Experts of a small language model: 16 experts in each of 11 layers.
Below are experts of layer 3 (counted from 0) of a mixture-of-experts language model. Rows are named router (the router's row for the expert), gate (a neuron's input weights, with its number), up (a neuron's input weights, with its number) and show model dimensions 0-127. Each number is 500 + 25 x the weight over its row's rms, rounded and kept within 0 to 999. Numbers have three digits each.
Before each expert's rows: a language model's description of what the expert responds to; "comes after" lists some tokens at least twice as common just before its tokens as in all text. This comes from a sample of Wikipedia text that the model never trained on. Tokens count by the router's weight.

# expert 9
It responds to: Digits in numbers
comes after: "20", "19", "18", "–", "17", "10"
router:476488509473463475519489491482500420524551486492553478518501486498502490491510499534538545466467501496504496538517509498536512461506468517468555499510498465510531507489525496489534493491516487479519491509487481482462488503505509549493501475560490472465539545479493472463516451483520484540499507478509513514504483533473538482489471485514490486495460510470484481489518568496521455506506
gate0:475489540511478491485489495493497463500458488484472478498499514525522512500510510492559545492495501487490469535484542517464513517487496467532479495478478469474483462490506506464520533510443472468533512518512520533507499510488466530490489512546517454498500450517496462525521521514544558508499572512514468548494505536465544536472533478507495510463485524487469475502491496554544473488506
up0:522494477488539473504499493499522479516514504516487460522511462509527515455479512478467483461489464521510527488517503494519461494550451467458481534529449527523509485522466494501474506510506545570517504553468518476526469528469515516494472446477510474491512480475474513514517492503472493473518476474524470504470534486542552505503519468523493464494534520459530507499509481477479533500502
gate1:432489506503509492521498537527512498501472494486503531491480489513563515546477482492507466463500512491488519548476538449521492489513443490523519460499526473477478511493486533537547509483454535474526469511500520471509501427495497492512496513501466498486529533510502503506493521441483512495462460482507500489509482468524572514488504518502515516501496483469482492484514549480512527544464
up1:559518483480521520486485476503509483501498481509496483459510525504416464446495521523494529507493481503487509466553447506492515513520552510470492492525495508511502495519521459461466498482522447489509509502494486535502496554478480504455518484507495478519470465491523512483486475544533431517503534514507476518496484506478447483525493493532499499514508499481494497544499427511532510483513
gate2:508492515485502477495475524502522527506507492506510480512524505526508484478475509525508521494517585498506502490550504510495504492522555506530527486492492479462475514518480507551511459466528462500502511491470501498463518505520512516511452546536519497506484528516492478472472542541476482487485488488523536548514465471478554466514530504535513498525538481472526457513489503512530497533477
up2:496509513505515461476524496487473499499453535554502428490511506477430550527529500489486451511477487475505474520449546533462492544500482463463501475484536491503497473510488555490539499526501501500534530540548490515531497524499531523520523473479481576517517514490489518514472489465524524488529477530496531461501514518473523544499497495502434488524465508541504498496493536483490506495505
gate3:543499484471489512497508491499513472535489490516521528533507541499485490500456518491460542512476499463494555548466497488506495488509477482470450542509455496434516497496519514511456489487487499480431513465485514489500547570539514465502511476492469482468471503496484515491485536501499513509495532467505506505499507480498452501467495497511534470497526516497541451527493504515490478479474
up3:487483482509517534529491520499467466491531494485501527534533505518488521537502512494509498501514494466487511536509519471508511448523478521485477520530496505460501528480526489519517507541478524508482495501523517491462505555491495468479479483502522487482505526462525535523488508490534503512514537461507495453492493483475507479499475538498529516509560517437518451478508449493485493515510
gate4:537496512538459490467454467539467512539516470465425499503498537545509487531483514482507446481492493511511530479525492514527515500474516513497547482500529506462532479494508508502507507491492464506533509485512464480515498526477497507486453476456494500490491529512510545468536506503497496484506516532509514527490530491459494458496507477510479482462479488450496514490439534523515483420505
up4:505524488482509504471516468465486480506544496463441515544512540510477493511498491455487528464503509462493517515513505501509530504513467500548471503487546475525520522486513512496524478517504493531473528467508494514524539512478473475481539528512491493526508503505465510496484448507487482543504494550507510495489476502493510504484514511548525482492494523515508505495502535480549524436469
gate5:488477481471496482463404504507494537512553516517511485479505499521508489505519527519523434478478480498510473522513537503464537509525499518501484487515457542510469522501510536473511509477488469475528486520476520516551525498508481488541471420495507467508472495470520474481490509461461536510452534528527539479489513515513568436486468509478474517536496483533475463508512507486533516535523
up5:543471530494466495502407460501499513470571503485508467506521508507515491480507526503457456468532486503496485528501520500475562480519528486472493509510470525524483525529540505473519495481508502498495467515492500526494521502471472488526444450511496465503507494477520470515510497429487496515486525503511497510493521503532516483503450490471457529531470534535484483523495493525507498561537
gate6:513466504532501493497483523505458481508519473459465518512555499442504503465511513527532446508513505492490511550504525544542523458474505504497520524484500494515534534525472517558493541527529506512497479501462500482510459509492505475497463522534504518498500481488477464497483507487511492532498471527493522464524477470546469488465479483508535490478483475431526502513521467532530492478531
up6:489490520482478474493474453500450511517557477494450547469509434439546493482504482528487489521502471506474505520492521519515525533516508497538507499488472494489525493515467523528499486495487485467496489484478463521500438497544492491454479521478470498523512495475481511521517503512493510483548516511436536493548520490499518482504486517503520510502473495418508545536527502496466483537482
gate7:465469486491493510496513512509496495505473477503488467500536509451550517497482502492463492448488529524485565522527487462514488496495498488490491494488495504509487487469572487501455491515492552498524518454469543495493488532469511521506522538535478522511511470478498505520479502540514510519513534514472497478445512524483508512528516498486544464490464527493484533482462491507499450540497
up7:506496474519542497491469523486538472533480487504503499525486476487513517487484482489528487509462493435531475506493483539486466534454494543482496505432481504537472491526498529498516503511516498509494542473485490481496496490497519549526495551519495505529491535468464550475510506481530460522482555535447512498523511521499442511518452474494497466484475482503504503460509413487488557547468
gate8:492521503494504490502485541492519478488479477514480509479513497490498527489516528477476532529505565492537505537487503512496468489497520496510499541467500478480538522527510496490458467488491506518447524527473520517480520546478473533517510445518512469504512443462504482479524500508494512546486437431490457496535507504462544562495514442526482505550522562499505502482492510471521466491483
up8:521499485501470517534547468452493485516476497532516507488527499477540496515459513495450509478483528511493553519553495538478481510518536498481485496495463500493490535506463534476500525514511480519494499488532556450537516491458525481540484475489482467475536490548495500537499480550502510503469481516500507511436507469506533506499515516521523502476510507475561511502521460469496519446466
gate9:464453466514516515488500519454535487491494457521504486467472472454510521534488541485470514483535545509527475482521468470482467484462484531510522517496495462473530527475512522511482473444501517521471517489522451529459515515514496520491494544544569528502522495559497478483459439508507541499525480472501492566480499504473460486505513474512486469502512475503502549515468508486467510493545
up9:526537523521501474522513510513457458515458491479507545528485509562504494448483483532489521487459511493477510488501523466505511516498514482503473516512547538494491466478485482529507512530498483494487521535472493443533504489482490481489531494483447549539510520510466526498501540512504520512464522516530482507512512506542507481513484541499498509507525527496494487480507518490540505552479
gate10:523502488477519473490488472473519504560494460514473494518511478459456512495528551490536481468520509486460496489462505545551538508524496474491535451501494540535480475492494524489498476499487516521522509527528501528519507498493513539504474506475466501525483513479475485481511469509526512517504511574518526513479499496504539511458443527509513463471466477509430487538464487495499555527474
up10:484514521484497515496473496471523508510467491472497510525492478496465468535502563517492476487458504533518513488517513525512478465503519487476497511494511484508512463491469488501500503480482522489494549453509492508490487528476497500461491502494478486496495466465487516536513492525508517481466526530556472497473525493520476512488465526519526516445472499533493485522477523478517495494537
gate11:491528482520497555471441516501466443506542468480477508545515467497529482493517502510511470483495543536501501488480520552516493514473541459441468491532529502492506553535508533529503535535484487485524512514493483473437520451484514530443496522522469540482499490496489441541503500478522490477458511486531514545528492529501465539490489508503513483507535446481465506494497508489518469494512
up11:521502518502487503464487489487510507501506512510533524522468497495540524442466525531518488505478456525518549487508518516473511496510462529505544471472550567486465502511517436479521505488542545478497493535492506493513523528482453520511491574516567474522508483494508489476485450499528481485520517490480518505485518490501524500471493468544488537479493490514485470506486512501437553533527
gate12:466432503461476517516532522487497504549486472518479525571508522555509462509507476458495518559522516515526473526504521523511497482480475506466478494511487493474485502513483481510536504556514529519466468467475467465493469452518501483434550471495489533517508495518514440487473509508497493512514496459499486514474481518490543499501476481481500490508504521495494484469496499536505506465489
up12:466470526511488488497469520462449529533520464540455508516509479493461481454542515522490444472495520505489502534520554534541469534473506475487481517544518476543499529486519516507508468529488494523501480539519490523505500446497487493453498490490448527470526504504438507494511503461500482473544516517499459492482459509463540492488521534519532491514475531497516514521500532505512474506480
gate13:521561508494509506537465488495526505497517453535505483490462527508513511465513513497517490494501502486512468532527510504525529533488471509501478487504528477535514512532531496567530521473504473526522499505493509494524492487498554503527488500492512523498516489493484529493491521524496550542522494499518519534471517486579541507504463530556535511512507547492451483481512481483491499509497
up13:526523511476489493509480498497516510506504487499515529467496548538493529489515500510522466504477464459527521535494520467486523535547500495481477494505486485516531488517487496543524525489471518498527479505485489473529487504503558523503469504467500541519527523506523533504525531492501541530516477475481478505478499502555581494519495519516512490521469503516475482486520491501530500509509
gate14:486480527472478481505486517514478493521535527483502531508485509463513496478529486499465472529461485483514487506495489532480486474528505519494504551480511463554495544520497515525508482528538478484480488511491463465487522520478500514454488495547525469519483459497520489528511495480486487502496516481471513543508493486517483514508453520494525508463482491498480528490474500547538453531481
up14:532508502558547524517503474488539493494483489506510494503490480488476477527491509480561516492521491455448512509485497498516528543497487490515510499537551505439545453488501483478477521493498519506485520542472493539529496521508539531530533506473496530481505521506485492474520505482540485492470521493555488466509505498483501501534510491481521472471505530508509497491533532554524492494536
gate15:501453496512485529513534515486523492541552519481492507472465487505517487474479501466535520514522472517518495513505514508521542519485514473461478491473520489538549488538493466514481548526500510471514549498501484525466487474532505505528485501541497518475468511545491522475526502527469523487502515530526464543476541511537494525489455491573450527478517555506500479518464516534563521478541
up15:487470508451469541488531518502518501529530513471478519517498525495519495500511504497518487526475502498552498527526517534478557516499498505516536484494514498563509486499492442493463529520490500474503512518526452475484514485537500525560520516525505476488492491497456497495528513526463515488537502484523505534485525506522518519502508505522491520468496538527525521461484541523521560515567
gate16:548494454516513563463547475510553554501487456522568512516473483513472511514477490503525484544510487505517482493438511499479460511484480506477469523516496466505530471500484516492472556536457465471508485535481502448537510498458433454501472471500514531510481488485501511519491522516497503521510504503449524514495492528484487504534462526445490453507497496483484445523509477504445459498509
up16:478540490457460520541502496510527433511536532444512479482472496506508512507476544527461492516513457473520468479474537470547528506507489502526477493507502493481501469501467553517537505471522502519451469470490516545519463510538510524500460517507493443493509521514542490442481508486506513488516498509507459486520512493495454516489510485518501510490484496478477537432519468496517469523472

# expert 8
It responds to: Single-letter word pieces
comes after: " (", " |", ".", "é", "k", " /"
router:472507542490452561535518501505509475474514522476504506515506493471484463483505486473548536510515539472500525510512513483529516517552463558505526517494459455524524541520542471505511467505497546479498509481480538477448526480512488495484457513538497493500516497484538530491503498522480497476506530478432498512481490576477510488512468486530532451538497456505514479497551505507513481494538
gate0:489456507536504510526527538437522493447461512484523519503518528508533443541519522450547466515449479548502504509519453469477497458526478507495545480487492492508483516524562475532522555477507508493500490457502482512499513536515499498486457500521448485501535488476480547457490522479499513508491488482481488524522531495492509467502501509503538453502529506490463501527494530460524458455519
up0:524482497528469496512527512529514496466473540498509529485539479511492497505464501473559479509526493550487482451470503473535534470505450532522530474510490506514514493521508511533491506482494474506507508508510516513532494474508517496487504490525474446465494500508526427470522525501501493502475515474481497532522545526504519479488492487533537522502525485502452535489511534504491444448421
gate1:523496504515542504523510506482465507487516504494458515526488492505469457488477485498473494516505491437480565533484442507497479484497464526545474491519513488519497531471509490509496468531484460470529504542494487503540547468537473510514461487523512459515501468517528486495473526499534477482484509489474517481503507525500504523490516509503485501538511482483497493510542502494504499477523
up1:500494493491477506492509494495551521515468536487541488503516509485509485539509485515500539511534465516510454482482569487485454487473500486517513489511510526483510443521512513492483516473523447545491470517514511526499482510469533462484467518494582523494501530533463535480539514514473508534538484520500516514483481459525496458480517513503489466480494490486522490520498478488514489487482
gate2:505457503511510492520480487533540478499523528480514505518496492475469529498545475522526493458476491476541466503490469467473497487535479448527530532517522493511499475496536435517526457463469517496471489510496484510504558504528497523475496470516487502464531458554516495501517539464520504502514488495506487546527515498472495526479485542512509481474501474461513478486513485471516478488492
up2:493470524499535541512486529527489530569527526508493528517498465488505483521483527490480497486538501445550533510534501469493461498493478457483494515503486519470523439517504533480459536486530516499486453488566437535494535512526471491489505491519518516486495510539482497463536502558481499555518502530494476507539482496498559517519531480518482523508507489497509486526501506495496470457489
gate3:516495488524512522488493487519498532502516456508446481462486498471483468517545528486525519512517521502512518475504496507490525546505480503517485514483482452463519526505511492492460472490495434528506539496485494560487518524509527518465524546498512464485508478494509519481518452487486566494481504496518474513505523490511517523507471510510534467553498478515477503527504504531484472542485
up3:547507484486500529501499526527519492512516483535504496496491485449493475492552494517478538483501514517548488465497516470539493494484503552458478520488471501472453467526530528496493482494499496495465522491526471508524515484511524509479543528522559499516529539484515501505532537511513531515471489475500520519521489556526498549511482519524493510493500477523511527453490469526509483513468
gate4:495526498486530483511478495503473491494485471496467522479551468480449496507443512469464529523491514532536511488521531474492513517550455486459509494523472441515479471519501497485495522486482506447457503461481523496464539513464523486485472519541503472476479534539483521534515511480498481509485500491477477479494526506490510503465475502482512522503533479555518517504477493480492503491518
up4:488479487504468487496458526550491504509484519509492466522476538508469478506500491513527469461497496473477508524521503489472474475555466513503506508509488520499503528521452497499494453521546469498565484518498484468509489470530510536437544503496505489547492518513528512504539527498497458484508528527526503497527466532520518488546533516482523524503478506465524540498517533471537493471474
gate5:502458503551484502501479463489513519498489484482533491455532499472498464519467476519471524500485497456494417531556513479501484471527533538496518517471480499512509523493506544483509510489471511503479507552497507509474496480539475474488507498508499512522525517469529547524509494514490485502473522462490495485517494497469505503563439482482507508488475515508505474499462536477490527445521
up5:517485491520515516491474488496503539420493501465505517495513476467506471483465470510457527501509520503528454504518497497490471497545507526499513526514477480520504496525478499497515539496461507510516472508458517520505530505519506491460515505455526497519538515486486509486461497468513477499508527460510514505505495498494511505550490450514491488502553516473533478480499507519500497500531
gate6:512514464551502506494525483523505516474497508524522487459477530491515479458547485534500481504475501504482469502477480528525450468487465492489511504515526496489539479528520504481460523501514506517528475532485515466493513489551525480475520546443497507486464521508507475552518489484542487485501514489525531521501468516483512500484542493500507509459467513501495504527484544475535495462497
up6:506504512489505480477500464517485493496478502503488525517516531515535477489504507530538499503468476502477483466510483509487521472486465482532502494482486541470461507454494473516480530538521532477504539515448472519480502496515485439483561481514479488498522526542522514515520471482506474512504501542535488501517478491456504499554508489510519498514524468511522539485493513511484510502506
gate7:491526500491467466545460517481512532523534497512498473500508460480466516486472462474463500473507486536550453466461525525502510515521509544506524455502486510505467525496459493526523500507500494502548482511488542536507503508515493457536503501506478499490498480518469478525503499514538500492509486519495487518480493498493559507468507527483525485486493464484512502519520529468511489490539
up7:497481503538503491484520501496495475514484468466495435475477508500516497478536495455467465504457501463510502505496500526476487461488500473510527508496493524519507504529520445449468531507473459495455449517501470485440499499479470500516465458490492500511488488540514506534490544487500497490539479439480538485490473483507540514519521474537498532490519517496524457481527454478527510531491
gate8:497455514456527525561459508470489512504507527472544517511509518474483484508513486515511520543498493456479524520529493528524541497510476471527497494494502504525484477509525479524484492448467462496509512459507500521469464475505439509566506515526520502551499524492476475485479529480477526472545484457506490503526501483491481522529501484512517546510500476524513521494528508474468527456508
up8:462541492506505510491480461504516455472501512481487491510465509501494501549547555484472516512548545525511477532482507510517504489471491493486474509455540501489515507496490484525484486497542545480454528482535507479486494507490528492494512475484490497489470501525512513474516451537527547480519486490540523539545529484446479480476453495465480526501546533438502515492471492480483465532520
gate9:449500489499474542494476527535482491484496504489526487548485530502485505507492486498471518532512496500538453488479515536512470491479523546537488510542491467500518488497519509509460500491463518481478494480455518500489501454495483493508486477526486502514485518470512480493489464522538529531518576460472464506491473520486509514517507511533512501504506556498565517492499498508459500472508
up9:492494504507478514510478509461535508501505494464509523509504528499526491514555491483492526495503470487561501541499466486507526517556498496477495528528535507464523502438518501489539530489516488519507470516520482492433474485497503508493512488534549485494493522560467492502500481518495490556516502465501453504502541461542469473512488533482491516461497513495501525533566521540475528530506
gate10:481478520490487454490542551472499490525517491487482483519543472496526515522445543521520513512515496513498534516520515505529516512493481531481508526529471516503520519480527462494468498468490444464491492510488485510523495489513482485473497511513474503531474514489512501511467474461513482517459500507524541532469469529493495520486525535479561518510515484481501439487528454525497492520511
up10:519489504498508481492507488497489498452493495505505528503498519494503482473531500528535514471481479509515531507489497465490502493565481520429525497513487512510503472517509513497513520504506524554527539522487506509488500524472536482514540512493486505515501500511445519491483558562510528522485398523518485480511447471505535459512539501481464527514509516546460532556495512510505494490473
gate11:524473526498482508438518492454485505484487527504499482526507464473520472531522526530511536536547494528494464495464475489521522484509426529474485473494522453474509496494499507449531515542506514448481504544507491500518487457524493511507500501501498568533491484518523517525528496517529468473490496521496503534506480539470508513483518477476480539475539470493566504514489470484506493522506
up11:516469512477553520515481483514484475500524441506464544497549480501456565478518471485509503496458490530492530552545517526527472497451502469514516489481470524478512517489481511527474509486523546526485489470520510483510512513551539516487479497507527504459538490532498538497490515506521507513494545480535506483473479522506497488535471501511521520503481479534489480523494522481485547495470
gate12:482491485535525532536545511475513489505501497484529530446497525447510493498501499522477508546468544492493470507533507501513500498523555466515517485529533461499534513517520531512472468468501508487532486443511513493497501486518463533472515497501530517484509465502523494550517507535496563478530553497498503534560531494490495509524493510502521475497481481490470490490504531490497497517529
up12:523501524460480541503478474507541481519506505485518467446501502581518533519509526498499508518489482481556549522536472550475503517487515502527492470522505518527477530490496490516465475481527531460450520517493492498486468495520446498504488461524530461518528489470518541527478487514451517501556498513483534498481516541491543525517499446474570501509483509514480507520547512500488485459560
gate13:468517471534521503549495497480475527547506492456514559459481489453485477512485550513510521499518492493507493510495501488501518519505432502483470525499510522514495440530554464479487496496510487481507486508497501483545512518505552528423475525528496516511475516479548519517481538469484504508483499505466468496494503496487448501497552511493478523452508463449493495477471502457522466509486
up13:526522512523529517552517494491500492489493504470492514486440520511504491499496527485492462515539479517511521463500514495482489508519488558472531512513505491477495550485484505496513501517472529517506538492484483504454451547494544508434508511552444430448478546495506475541574521485487488535532526496496514500509505503456530480550500482497455470486524501473509517511548523495467491459466
gate14:473528506525466461469500486528486487486543507545512493483496497463464526445486526538503497511498491505510534466473538518446505490524537512507516513478500470532484481511517485519490519504449513492489556521497472487483469465466519501501465503474533532483549507466517484486495456471481494474474508513484461533537469522478561448499458481484488499477481464504470468508503494529492471494464
up14:526533500552505504574528502467482499519492473530483504507465537467507448457480485513511478491525465520512531501503508472511515462552535482477547487490541476527476441492459469486514494503465494517513469519485490513501503461493487506475492516458489500493494497530435510448483460484514453526498468491482464543493510479520494498520482497518488536526554475473473496487527475482507477518501
gate15:487504540517499536504509497468491504511476471455480498521524517445520485522530462474510532486475480491493512500487532495550485488566492545510534501509501507501550507452524465473493496475499465465546455482528513454536454499505489491549529525525464470535520530468496499501504534474500510557476486500499488472507496511498511486511490463482472503528487520506502521555506461453501501455510
up15:505488479504511506522503490517500492514500496495534513496519484493439478512462501546506506490518509466483511507467518502504452501507525466490537478528509496459511503495525503550504509509508556506480487505525478478513491498484501515465448490491519459494492507529565524519494506533448542511460512506490527535458545458545474521493499541504536515526504523496522478467488489507486514470452
gate16:483525523472535526513476508497511484547507506493568530504498505481524498507521499462534463482511510460513503486489508484492535485492469517498486468481468497510547475513496482507499497547463507511476502498430504524521552459471460484514516493504499469514459469474507464466519518462556511557508467531514475496526517496486483520530489511538503532482477478535505495507530514582495511490522
up16:540466479501516492443493480510499446508476494529498494534500475524499504501470487520512481462528515520532462507518470540510508529480523449518478490508500511471516530482510490499499496515523512496482496457474498516479509492493486481501482498492496516487474494527478447514523499517450478517502519465484503524479491471484510494497516486489569480504499499453505507483479542495531502502461

# expert 6
It responds to: Letter L, periods, numbers
comes after: " |", " ", ";", ".", "0", " L"
router:499503551449419514523551494501499486495485471473498511496469532524512441502535501539508509480529522472494523513504510488579552480504503557462561515504502451477515525481513464501491495509497493547495502479489493494495533497532509515481498492489533539486514504492530513475517473517509522516520467515518527534482525505488518508515474511536527456489477479519510499499517500519507517529529
gate0:539501528518449480506542491475473461518493533473508530527496535503518484458472538496467496486473525452495518500508502514473532473500512497476542456538507484511524487471511530473486499548485538540512486534500494494509508483480480492451495503524542486513516503506477482471467503538464530506451505516503521515507471476498501484479514489482456498476516481504507476450520518528490498438482
up0:459506488494536476480504466503534505471471508522506452501475477507496529515527490526501492515521482525498465509533456501515449538450493541541499520436473538476493489506471490489481474420497497495490503497528486478499516488514475522531489543437497498507505536521538503541501467478530531534494498502532498499494523482461468490530501556514507534522492523457512552541492487467508453530480
gate1:519489510519495504496498478473473505484501532520513505484554510475469519458505421502500556467485514497472488534481517524502506477500507521461483486497503495507502537478494465499487465513569517526453493499496485532479544506471448457498516530526492507477463510508498510510527446493519526511491520485470470533513531516471492526528490516523499498487513441471545484484549487490500529508521
up1:484453502517489472478489531440525495533550485504523484522510508491495495497523515507503480543516487470506542454490517518516498522514498462550469476464462534505524525510510524522506507466494497503499492497469468554500510485488503525540511450485523508528543477501515492498519489524498498523521497501527507515501486500537463493501472496477460490475477530513499490499488488503477445497540
gate2:490503510515527479522536531523477528514508499510509516496456502501492502494485475459458521528490501504467475512479519515468465516480503522494502498490491471505515554515493458509509486480492459533525508493450519529484525505517556474505465479561513528480512522508574500479505530493500527525516495494510499499502481456495456531514488523530556500503457530496491476526523493486490491523491
up2:503506519500496465499498532531479520515507504526523539495485485507490503499473458453472478515537522532506473506493517535463476514494491521515488474536533455487531549537482480508486530498490486554485503503478500521542543514475540497483528490548538525505499523481549486478503502511511516499503478499485510543539496495524463511504544520498503452546483528475481451527536464489503491502528
gate3:516513524543532505503550493521526547520522508493500506490489460495493508482452493533475477537530471499483556513492494530498518460545492515473527535478478492511509510499557537497493491494467511499469520496449477507474528469474505498487493503572495509495494512474505496460486523510499496497533483526508504507537511461456464517499525493503501518470499518511515484467511466477507458504513
up3:475516547497473504473474497497503525484487437487498537512500524493508485485549532512539492445516468543497468532482545496466486485527513462521536543504504526530467526495513468534488500517539495502484525488501496476499467508503491503511539528493482491495517495524474493494484479451469520498513553480489514473500495502508532470444546499471510446485483507525518526566514519517495463470486
gate4:464502530492520551557470529518501521514482505496501484491531486525510513510487525526527501500514490500490506472513471461504514549507498496519469542502494527481503463475543515519456532513542482524469507495496494495526471510500474469487484500504504483477548498524487476486483535506461550518535515515490435522504466481563467511523510540462483528470579505553523507509553494527474461496508
up4:525476489523471468466530481491487508538494488473535500504468533474482509500526473485499493527536522496496518490507511550438498471507479487491500448473479471521477516522519494487499447496504520513503472481491510492498498482535505534453520468475498543486429492528508528504497509504499481472489518521508504495481537522492518492535454476516528470517462525479520433434468534477492483431509
gate5:514499496468494555511508487549503501465511481504517489543527526527502514471498519517522507531510488540527531522520529498489540494467447512475467526549502495500504464497493522459457557529513514483481498480485493532510544518528488498483573511467550484474506517484537488483474498517511517514543515459483558541514521479463480473515466545493534511489546501533504501480502498505464496491545
up5:525506484456495534484460502530525475447495506483528464549531544502513518478479496499509488527492481546497513483515532502473551489472482492468449550542490528482518465516479485511460514503495490447481494499488481510493536526496512488479564521428542441492502513500525490490502510508516499523529527460492566485519535477482445489518477504488503521507524493536526505475513495503487501496508
gate6:498524507504517522515540491496514478518501515514517529463478511499521511528494518493524487492542531510478534494525477532484520521495522519531546464475493500516492518514536503530480540490518458495464481524482531556514542545489505489497539503485523490520526481492536513500546518508432464479515459500474537516529499499443502500474468503507510474516523450510511507536499482493487523493485
up6:501509541516471535468498459489484574495478533469504496547457497483519518476478453518526490507508491502507494510531516518489537540566527505468467524482484481528502493500499535543463521480471537471528468516494529494462481510522469494473508515483458501510486524486514527502539500554538456514497508488539566496488467506503487507516478468481414505507523497489486526569529470471480544454543
gate7:525498487513539492441493508538518505514519511469486487543476490507519518527514511495513521529495486504470483506495508484473486457469514438479456473496504484498541536478514494485471474489516511487518528505498441449500509472566483470495506492496514526437497512504478480506491552484550519526487515500462549554434488485463490510510538533539507506479480553488485524488478462498509499492499
up7:538492498505489480534473475470477505519452528542528491458511467465504524502493487462519511500525525525485489494492574494563508552526527547502498517491484477523483496473499466520527500523548549504494527483489541497511547542496508518523452497485473477506518519519488546483492477506466482459497539459524456471500533516501485488478474507482527497526477515492494504508504525536520508532549
gate8:515470507482502474494500461488520502535533490513538513485517461468476491533465508521501476476484477453548449543521482442517526538513477527491554506530498484493482472521514502535529498457518541502508509532515485505491539543511526519454520533496472564519508496494527551484504530487544469519549530493499487471482497548528480530501510446485510522488502538537493504478494517522479493474519
up8:474513496477482510540476506475524482495505475491505429510514537488466496518549472453463523543514490505517529505534459518506483526502535495488468522497477490470547475533529549482512504512493479443504469475535491516478505525535483458552541516475473524486539456484506501496505502450493479489521515514527528510485500464493483486514486506507493509535510448515497505471492505495468512530478
gate9:498441481481480515489479501467484502463456472506511562524502503465444534485505476478467480523536512493481484512514528490510532503515464509530495517514500533486478512466538454482498502533477514482445529495467514506455504483561518521478530506533491515501496531537503497460493489507500543508471508460520521545452486537478462488509489500489521469514468509503537481510502534510501531498539
up9:502522502523487484518531542524515490553529501501498429478467486494502500500488549517504514461504504500525520475478498466496450506510534488540529469480456439514505486512498581495469500463490471507502501519511476500507523517519496515499473498450490512485554485472472489565513538497499501487523504526526507447527490473506550490464506514505512518516490494519434502515491470509542440515484
gate10:501531509493512511514482501469453435507502486541479538504465536498489511477492497518519508530487505486476500502492519565490507516517483502533507453486509503519513493491493459464495469500519500506518518447489528516493467523486511544508472503515517488518468484509506458479471536495470472530524534517470478531492517506496513542514510538497539471505521534519531493494496497511522523524533
up10:491456467515518503492518472484496513495528552463497509498498525470490486546509493530499543502512475477528494531501486502474520477517501572515526514500490495498471440493475497519461522527511485473485538439529507509477485476486476478546514499543472525480469506516498461472533513531513497471495503486479513478492545467495486513494519487495553498485463474579521547496524490537458514483502
gate11:543472495481512477518512476472461522461526449508478482512532477463499536474555509506559482515520522497523506484486491517478495490506527533530503525471483520494508494513512545511492501521480494488508484516512495550472506520499496544513547518465497508482500501458485460491469479493473499485523460511434469476507482515510461525505493506532491478494513499494534464491517486533519454536519
up11:486505487531534499509485486490493496473474508494504418509521503527521509490530467514471497497515497554483510490505499504485470519505472448510522489535465509527492465526449486500550513474513516516555477513529521471478466505491540478504469543510455529476495501491521490482551473486495455480471507508514471528456473460557470452489491506499469504480489481457539484538505457486488457486534
gate12:503519487492516505468524504499494546523520516506516552485533529524526498458523494470485509509495474494508533482460464463476517520479456506515477493544500483492496492508547500496509516441499457485501475482484473554495504477477517476499540515515476501508504489506523507528496532494536493543537518500511521528493448530469474510470498515520464451461512487461523472466497532481505486509507
up12:514497501489510514485508509492480477491531510518542504536486520490474488472517524471467485444463455520537518477476499500529503519478476491492514505550516496520511496542562507505483481490470445492448492492569463535491516478496487463508507483564495526504472506494498521536520537485496532519502471516538500471509462467455458517479519499492517511467518491489464488502547505512536425486482
gate13:497495505524509533499481498495504480512510493460537467517479490506471477460477478487474537490504479464497523525519508529497509520473491476473511500501523493524512478484510500527555551468459492498513496473487479492490484545482460504533500496462514488486490492481502537493509502495498506508480481507457498491521496503491467487506500498529472450482517504514501462519545511552536457531518
up13:488500549437538453457475499503511479520468498517511486463510525507487502498524508471487547457550521513502513513475499486520481477502518508527521512469468519500504530478501469472495470530463494509468477494520492502553481508526540430480512462517459487482492492527482516521502480510468508517460506488509503456477479434513519485467476484497551497485476532490476477508487511461479481504542
gate14:533496544493457486518496463508500505523524495538509508522505502488474466491471518497498442513531524531469488479479483572522472511523516515476520517492503529491531527469502498515536501500491489538480488534513502522482520453523467510473502462494514530494500515483507462511489498542554492494520495496523486514523483508473462503498492494525510478464488462506493529544529528517497487494518
up14:560525520470466494512475459484532540508521482514488511475540477510489497503473444490505491497511479521456515513491465529545463496472443529443487488550489444502491483495535517527489483478484550521503505456553504514481522507462494478538525445500515531481488498537489518531524515527512505515509535515517511519502524487501505525467470499496534510477513523498459526487489515478503482487480
gate15:531494527470500522487507516512534498539506481499481460494457419490493495553494484499511479511502509494468508496468476519520490438482537491461488477491484508516476518511498462478474499480507479499517467501526457491511486560521475518476488552477527473496486512496516488475525508558481462478491492475482510491513516537485478471486463464509541472487526505460483530552509518453503532542497
up15:503541528495475524528549493499534465553517501467509531487506461500520483538514525516519515533561507435521521541493479501535508478482475541489513482505482549515515512469511496492495468486478506487487481519480462456518482543500469504465487497458488502508458466485493501455509495509476483459497519446490487493532513515477468491492489461507525466488502515495488542532521525489507492517493
gate16:472509538498482474502522510481499524472518546504468484471509448515456489483510504505519514474469467465457496514500494523511474534509498489491516479539507466451496522477506523504477475498506522528500510498476465495531495523480476492489495515487529536457502506513465546480524478535501538510489456485484477516443479497541489516496517491529499562464480549440505496510507521493507503499518
up16:525478491536528513482440504514475511476519503524514489515490546464508497515504522516522474559527525462512468493532486463520535482513480484504492491506495552546478488512474485503559518509508527498497536475512486523448562499529540512520504517540514509559461456488525453540509514514526480505474507508523491458529545488520514496484504463481478493557534455485492507518493483538478529487485